Experts of a small language model.
Size: 17 layers, width 96, vocabulary 8192, 20.4M parameters.
Below are experts of layer 6 (counted from 0) of a mixture-of-experts language model. Rows are named router (the router's row for the expert), gate (a neuron's input weights, with its number), up (a neuron's input weights, with its number) and show model dimensions 0-95. Each number is 128 + 32 x the weight over its row's rms, rounded and kept within 0 to 255. Numbers have three digits each.
After each expert's rows: "gets" lists some tokens that make up at least twice as much of what it gets as of all text. This comes from a sample of Wikipedia text that the model never trained on. Tokens count by the router's weight.

# expert 25
router:081206140198127169106199125129087086068161129151161071152123116112085113098070082148097152148160127125068163147141096106154129132177121150091163130143119087142130109072147140136123162068185080148111152129182104059146129136126112114108158140118079122119134112124149137165148105086142087162
gate0:123149111175142120070085081090065116123103125116107083108134120126181148091123130139105140063122160108157170152151110073124139109112106163128130131112126129156116133184169172132130133169171143200172102162172103153106106148147081083151121102115182063128070125103109025121120119186108121116
up0:110127133133110120147074086101134123186091100096123087112194109131116141150154149080126134104154150130102178161072089134107134105170168131089145135175077194135084125146155156109099081129171183151125062176157161122177094077149143123203130131177076114138083152127152133119140120135131081070
gets: "S", "B", "T", "M", "F", "R"

# expert 4
router:163116168050126054107155133135147156080114156110081112155177081120151184162133095185139149162123097109055114165148176103141102171181197179089139184151161099090144126103162144133166117088154149103153117154129110096104081146091106150113120094174135103145076138123121105143122123122108098097
gate0:132135169142136107120154119098177173102110111161110110136094108138100210120103061180129144134102130086103129105120172080083192107074131148139170149136115185098068107116134121112162149134187106117153080100115158154103132136112163107127173107136156103064149138140114152135129175089088171029
up0:111080098214108121102143115120171139104149086122155114121127095151156135178173092101143138166183073131194192131160136145150104190086134094087123179133089127090087101123135102110115109153138092102115161110122195180106119104163111144145104120138152181088140171109163115116098106108114136039
gets: "0", "7", "5", "6", "3", "8"

# expert 31
router:143132134097113150157144152180101077175178137157092174086056173108076140083193149187124144133127146165145143185123134124060158156084093148156141140147153142187092163104149121137099108102147122139137146143130094071109101160132109093115084094080144161081102133090145119139053128114133143074
gate0:179094171191115121141142125109164109184138109170127148156102109108146131114180154132085104143150178134114131143080160139105099066138153126177130085083109120137147093135133162069150164099110142101177176119151099152141145120143080110135173093143124084057177092177211130133095199132159103101
up0:073163083053147167111147093162139134100129136130147096098152147092094101139112091136120080068129110153162154106137131112089180166093135107107159169094152094125142166049167110096133082165128114137076108145073125137093117107118188124087119187109170168150152180129108203117139089121086116105
gets: " Ka", " K", " Na", " Z", " Ya", " Yu"

# expert 12
router:128142109142099175071174157129120129114119049129118153122147190152016148135135209131098186104124131112159133157147148129097153127101163141123187141106091101144121121099127121144108150140107120104169103130126118078124147112125119110129184115075132104075132115079078200185096086169119120086
gate0:176183073108098134138107099152131131145148166162085179141075163141131170132140146123155163093105156174142137092082131184092065118159128123092137063095094115131145112106162157134064128116087080090132166109090119130131087165082106099089132134113160092110092076113194148161182185105130140143
up0:123146055201113146140153135092148145158144131159097147149106190158132120136135176100181151111115142169136119088064134192074138152140139155082139073055101081110161133077150152110049125097110090132097160087109139156140101140100110111137124125131128087097133062126132124163117201110093145135
gets: "-", " \\", "\\", " de", " $", "^{"

# expert 27
router:194127186135139103171174126139183129082134154084148135139148065081133080167107125124154161116108142088156111164130106126121114093159148150123132157079103088178143155081150165084135069113118095091081109125084095072091128119143139117102135109082102177129091166116178184163170141147174183146
gate0:134085124104152160196182156113129167090134134130159136094088044168154166138109106142159078182096128151076142085154132133077068093123155115160150159149151126135125198138119098152125137117120101133171129119161158101132101121167086079182108109208095128138113150110129136170114169097071112178
up0:132130145135107189133173170154173130154176090124112124170152146156161170142175082166196118092119148104127110128120128145123081117102173125076076164068147046139148131164123148162125179096145096079087106180138094124170102141103113067147140140145117096083143158098135066140120133149089084175
gets: "%", " km", " m", " mi", "0", " ft"

# expert 7
router:194113160104122103132057090146063096149156197141144133129145129122128138065187090125173149094172079123117120131172119086116082077099187081146152171187079130101080124132110132176138134134151121096091144105115106196180122161091091106123095114100152112135156156167138146085137103117142149128
gate0:149176086167119083120114087124109101165100107119061157132178114124065123180130096161164129151210125120095150155128142134154147126147128124070114141196147137184149089090158119137128113139075132148095114129065188161087177136072101104141084146102123111201104121145097150149126141105180122166
up0:121143097152131057099108122167125087105075126117060084123148152133069117142156123110194151137179115063143142185108138141126158135139135156070169189173114128174188076089198150126117099153096159160099132094082143155142161124111146090128115153118141062138156169156140149160135114104168115151
gets: "y", "s", "er", "in", "en", "d"

# expert 30
router:088088148129159117126146122121097172115131076141130112141067144125210109071111124054106127149176151121123184123155097172152127180114158142104077068157096117133082147162135164123068108046175062189114101116109135154158179136115093122169140084147137150114132134111155135137144096104164115131
gate0:128120136156156169081107144098162133142141137155112126133153190128119085147140111100110115161087107102133110155100118130151034089093135110089165142169107144086141095127124145104088204140084141149149166126199130182097113137128096139119111128149132180127095178047105119110186095045188143130
up0:141132119149114157115044165159135049133126142152142122143137176188140114145178132115118112088108138118144167150142133130141121101148079105030080133125126094130139113177151079135082128141111129072109118168176074140119166115089138139081075139155137143175136105044192126177120107083151131122
gets: " |", ";", ");", ")", "),", " /"

# expert 6
router:091124188130156123131167126131167071155152172064062113130126087185113094103118135187159182139147126140187117156159116141124117143073116093093137098117149176110188120085115145133101099122109108110160141180132113152126104098150094120085118106153110158099056183181122128122077166168149061141
gate0:110157145146121106128171165136153190110087158132138133159134085045162126139156148203146109175070125080133102129095077149199135160100138079097124133133114059074114164101145114109148149119117150133048139067088125069159083115119141174115113114094101115144142161149121133131117121163074118095
up0:086113123112136143173095110160169172168096181195121084120129128079131183117087151171139101088136131157147080144093061118146141139191150142162149144144109123112125184128138135112167138120122177186201122076075093094151161142068126112099099111088118091141162116159161147118096088169120177127
gets: "0", "3", "6", "4", "5", "8"

# expert 62
router:155108092066100187085137167097157119149113090152137186099152112177099082124136076137088113116137105117194127111147078102160059095085137089204149095103090115154105157098095135145115137123151107158215098162148140068120087099114134150118080116151141138108172102168120138146116149180130130117
gate0:154133094091128136156101143135185185180082150134177109134101052119166139121111125134124110142146098110165128183086121148140110074167114118062135184132120152112066135053120148165127097130165114116152147175116141087101152152125165102084087118068158139175071115161161118087103083126105111074
up0:101147182058140132084144147137077083136130132118113158089141129161080129153110090117108130154121126148085113093158126168132119156102117140055070160110098134128172115217160155098114113142075092146141076128184134165048136113097158177177117132168117107131136155134080132109066154168172111126
gets: " de", " re", " con", " do", " co", " la"

# expert 18
router:099081155196121148115176151149056181158174131093114081187132152188146128107120077094103133123124124090160133157100137146137083131124158119110106083087127148103124131146157108111044129077126165127131152081063170076127113137122066145125175143143145157097097144148184140154124101117121078181
gate0:093109160123157140105073195122130085100193087054097178169102102055144173093145109131173058098102152140102131097116124143109130113175118107160124116127167223141190107135129145117113156107102114081160142117116137137111113153192095117115096117176140137165157150095161142153132127136076108124
up0:099091091108131162146103166158146073072255106099129167105085076072131123116143125092149080086104136125095172145125087159168134089154136110147130121169156158141182125144119124157099170144187137093173127084134134146115112142169139101126147088146141104117127165075150084091138122108076111115
gets: " |", " ", ";", "---|---|---|---|", "if", "|---|---|---|"

# expert 13
router:151084123140115116099113063125107101151044158137145084123094105126135137089104100126182210106175133154142145118131144162144149164154075087145099190185132093116138124165170094112144130139106087083103150075159150171151131170117177102138110178134115188130116103176118137072167139108109107189
gate0:131084044068088104130138102129150145181173141169110060129165095114170125157087157072101119113162160138161133115125106123144161082146112135184164152106095113130143151131060155202136114173085139136131116108159098116160120161120114176086145103129124126072202139147103085140177119133125117181
up0:121158181139146140162131196126085097107134120087087219117132147112115179121158094157153115130139096118086110116140144104140141159126157094091084117142190128125123108119176094070114204066109088069118103129117163155134126124128104098163100138118159129195069090121110154150103151069152132061
gets: "ing", "ation", "y", "er", "ion", "ment"

# expert 28
router:121103145152102150162132146129098107179122148111108118138177087132188125112135096137173155101113086104178195119158109163120097128071159136127170172135131103129112086123128138125168105114146091095139170144063090104156200117059190133074130145100140104111140159149130121130084168039076089167
gate0:144084179145134149106133085130128097069114138107131154159161135069067142177190141106096104118065133054163106142140125114097124228172138109137097124205097148129067166114142145137140107065138172139118178139117059090144160121117171144102116135100136093164130124143134101142111115117134100098
up0:086118214131153097126064116077125112089199149095130165141092116138071140130143123086143119101115108095222085164095113139151151162070142040108160119149098135144126094122129166117142140145151095122104138170138127150161116162137121138158097110165118077142163097117172133199166119113130114074
gets: "s", "ton", "a", "es", "as", "na"

# expert 17
router:134072136084129143167187154162115133075062109055151097110137120170179093126154169170102091083118134158122122168095102147170189116141146180075153106143128190127163103116094160161108105139176140131089144068136144079128106119123124109156183150162127141203101094088090154154119121135126121130
gate0:137121146127072093133128108136145123104059119149159115109124171115076141100127098128099078098135058165166057139079123151093119099111116155105121166163108165086107195122126130127110136086099119088112184129104182144173124170111136173141112183106086161172153115156098184173121090120106206093
up0:084136080139115104156141133064103111130157107097121071156145130149137133116099105126166183106125149130129144093164134149095131145061081127123110083148076057154105050131174132170132100105140098097079070142166143125200120137071105160112106077153138112175143111161137182170178134113107126183
gets: ":", " ", "–", ".", " —", " –"

# expert 45
router:110159125106143134110109129182134117090140182165157144093094141132135156076158141134086147138156144186115165102118123156161129157093142163199205176089094088146155061176169157146092126065162156130097113160134090128118072113072091135142199111136100125139123182121137143124058144166135128150
gate0:133138159141086157192117121078197137173142149159095115102098098090120127153112128060163125171105156140092134123123103123143141098102157119128101145112109125166072099118160167149175156131188112138180128168138043079084097083178100174090091145143087116159150107137160063132140142108156180161
up0:055083180119103085127137137086158129162144136150176145131102124135170139153154151149071118089138138152057181110143128110148122098093165113048074118095098161152072119168159140131183160135113088106178094147093091144055069131137120179150113142111086127093117132147129084142161101125099137087
gets: " |", ";", ":", "):", " →"

# expert 16
router:050079152082129175085133122164180123169092132118098126095119207079141083172144115098106146129086152098084154189090109182151106129097151149073141089149097090164182116177111105161139144147125122120130134155148118188164137127137116125131049070149168154095141135118099141128143133085139154099
gate0:140135133133078100146114050044154125064120168106095134140138155121155151131145150143110091148130089150096146081179129168110227106132143168107173167070138081101131115162076153128089126111125157151116093156124109113171160129113101105122135117116135118087110118099183208145085163127160118180
up0:131162145101085135126131132094112086139130120175038173166133148074081136154158156197091093146113130169125183170094136114132145130100081113121131082091120141088158131127131129159151070170153092080138139169136072129126159188127066086080085120150091100070140166150095129137118178117165132126
gets: ".", ").", ".\"", "\".", ":", "!"

# expert 51
router:105114091095112134132128175147148093099162190131092139090160128128179104146102051100164073164183116104119155146128153172174128112121169090164111167134088149102170157055127188099128129163075111071145116158120117148099142085088090044128107120134115143157134165103138165158123152138175100146
gate0:066100095114107082118128066128156130086077156165098121113087118213148105146171151078140120101155170201172121096140098126132111173129066113139162061178140132127134141121132159173119143108089078180134111132164136118113067138137117094150092118175142141128139121189130154134083197153112134122
up0:104033097109113112160133113134151118115120150180054147113078069123148092136164135120137125129125134191169120127135088143165150102119080162161131080224169103088124152087096195163077129105073084155114080142165146110118147156101116101143124128121111159124123099174095166121096140152118124092
gets: " time", " years", " year", " there", "s", " century"

# expert 54
router:081165124165178117171168088170092120093177135144147122125086109133094129133088130164125176100145135130076167149138096151142169093201071137047139183140095093154175082049154110111152183109164099116112113129151073101147104104081134178125121120100118161144104118132111123146195106143130130134
gate0:100136096134087197145165145140088142161113141151124095091162108086174132150106097103128099074102129099141132107151116089196132127140164056149143148141108145069188176096165099145133129112162134115126134127112118164189151149162144176076138193177115194120205086124106118115119141125072168139
up0:060137054163138124118122104145138132159134054139134068088116135122099076105091150140104083106123129116157134128165141139143117107125117137100147130150162123148166134144111078078113111117099168145162149111148100205146186091170106077186125125110125046150115103128088173138101235111110136125
gets: "D", "E", "S", "I", "T", "P"

# expert 39
router:142154144121125150106110165131077105092123120102130171115063180151110128109109092173111114169073136130104132161112134122090141089146133151147161110116122190125164080168099165096162152075127122154141161117110131084076173149120103177121053101165184162082080179116143164182116162182178083148
gate0:094149161104126116059105176146099165121148082143102157159061119161150142129175065154109142151120112168133166151123105161143097143113086189102174147162102074175189103111093146140137084121177155144099119190118165126090110110136124130076162127154167156133094100094173157146126048147140086114
up0:178126144174154086178171112129170109155128165095136085084135150190090131121090162142179149115139128135106078085143132095059119174129181096106121142134088117112055111088189100092136164102078121138154136058100057132162147111118150107154147091165124126148149113112108147131149165172084166108
gets: " S", " M", " C", " T", " E", " H"

# expert 59
router:081144166093088091155141100197150079144163140119166124109161135142118148169105169155140166160124163106071098108142120097122091142087156096076161133110174148176150092092148166129076077097091095138136146122121116068110167145092030148111127146150081117106134138128148149145138183169175073109
gate0:104097147141110196163152142148123099088078102149169081113085127135192152090109096147072129081119124075138103079153088144086094121141127161076122078148101123144095152048075152161165099131159146123105144163151153195166112161139119118134150157159124101124088102115115176201128160182137133132
up0:163154124138153072140124123106136115162201125086061144134165138127097140174158138069152103166148118167117167143145177117169152125058129094182110168139139166079138128150196145093091157130096100156140110127095094061090127153083106104114119115107163202137126168123147098087191092093129134147
gets: "2", "3", "1", "4", "0", "7"

# expert 35
router:089108113071146161078160135133154130182119154097113104134148174124151170168083118119111124151077144075135170173078188149118090149139169169072170091143117069142180099172072122123137115142097170105170125198109108156128107118102084103138099092116151119088082155092154148114181099094119146160
gate0:117133106180120090089159178135174096096102147094163098168155137118108113110167124142199121198105098160090158090152198139071099149109184087102124081126061119183157122123164121170124131099066115173192123151117096134120105133131080140112154145095114105126169190123129125185129106135146118126
up0:144111038083118112119148105169146159101101117114123153107142189078167173097106126149144088148104139158115087159134173158110151095156083145123137164130062172063168137112129138099149172141148053122135127126132126140167152151071203187122149098123143134091107098179085103122182116125096087142
gets: ".", ").", "\".", ".\"", "?", "!"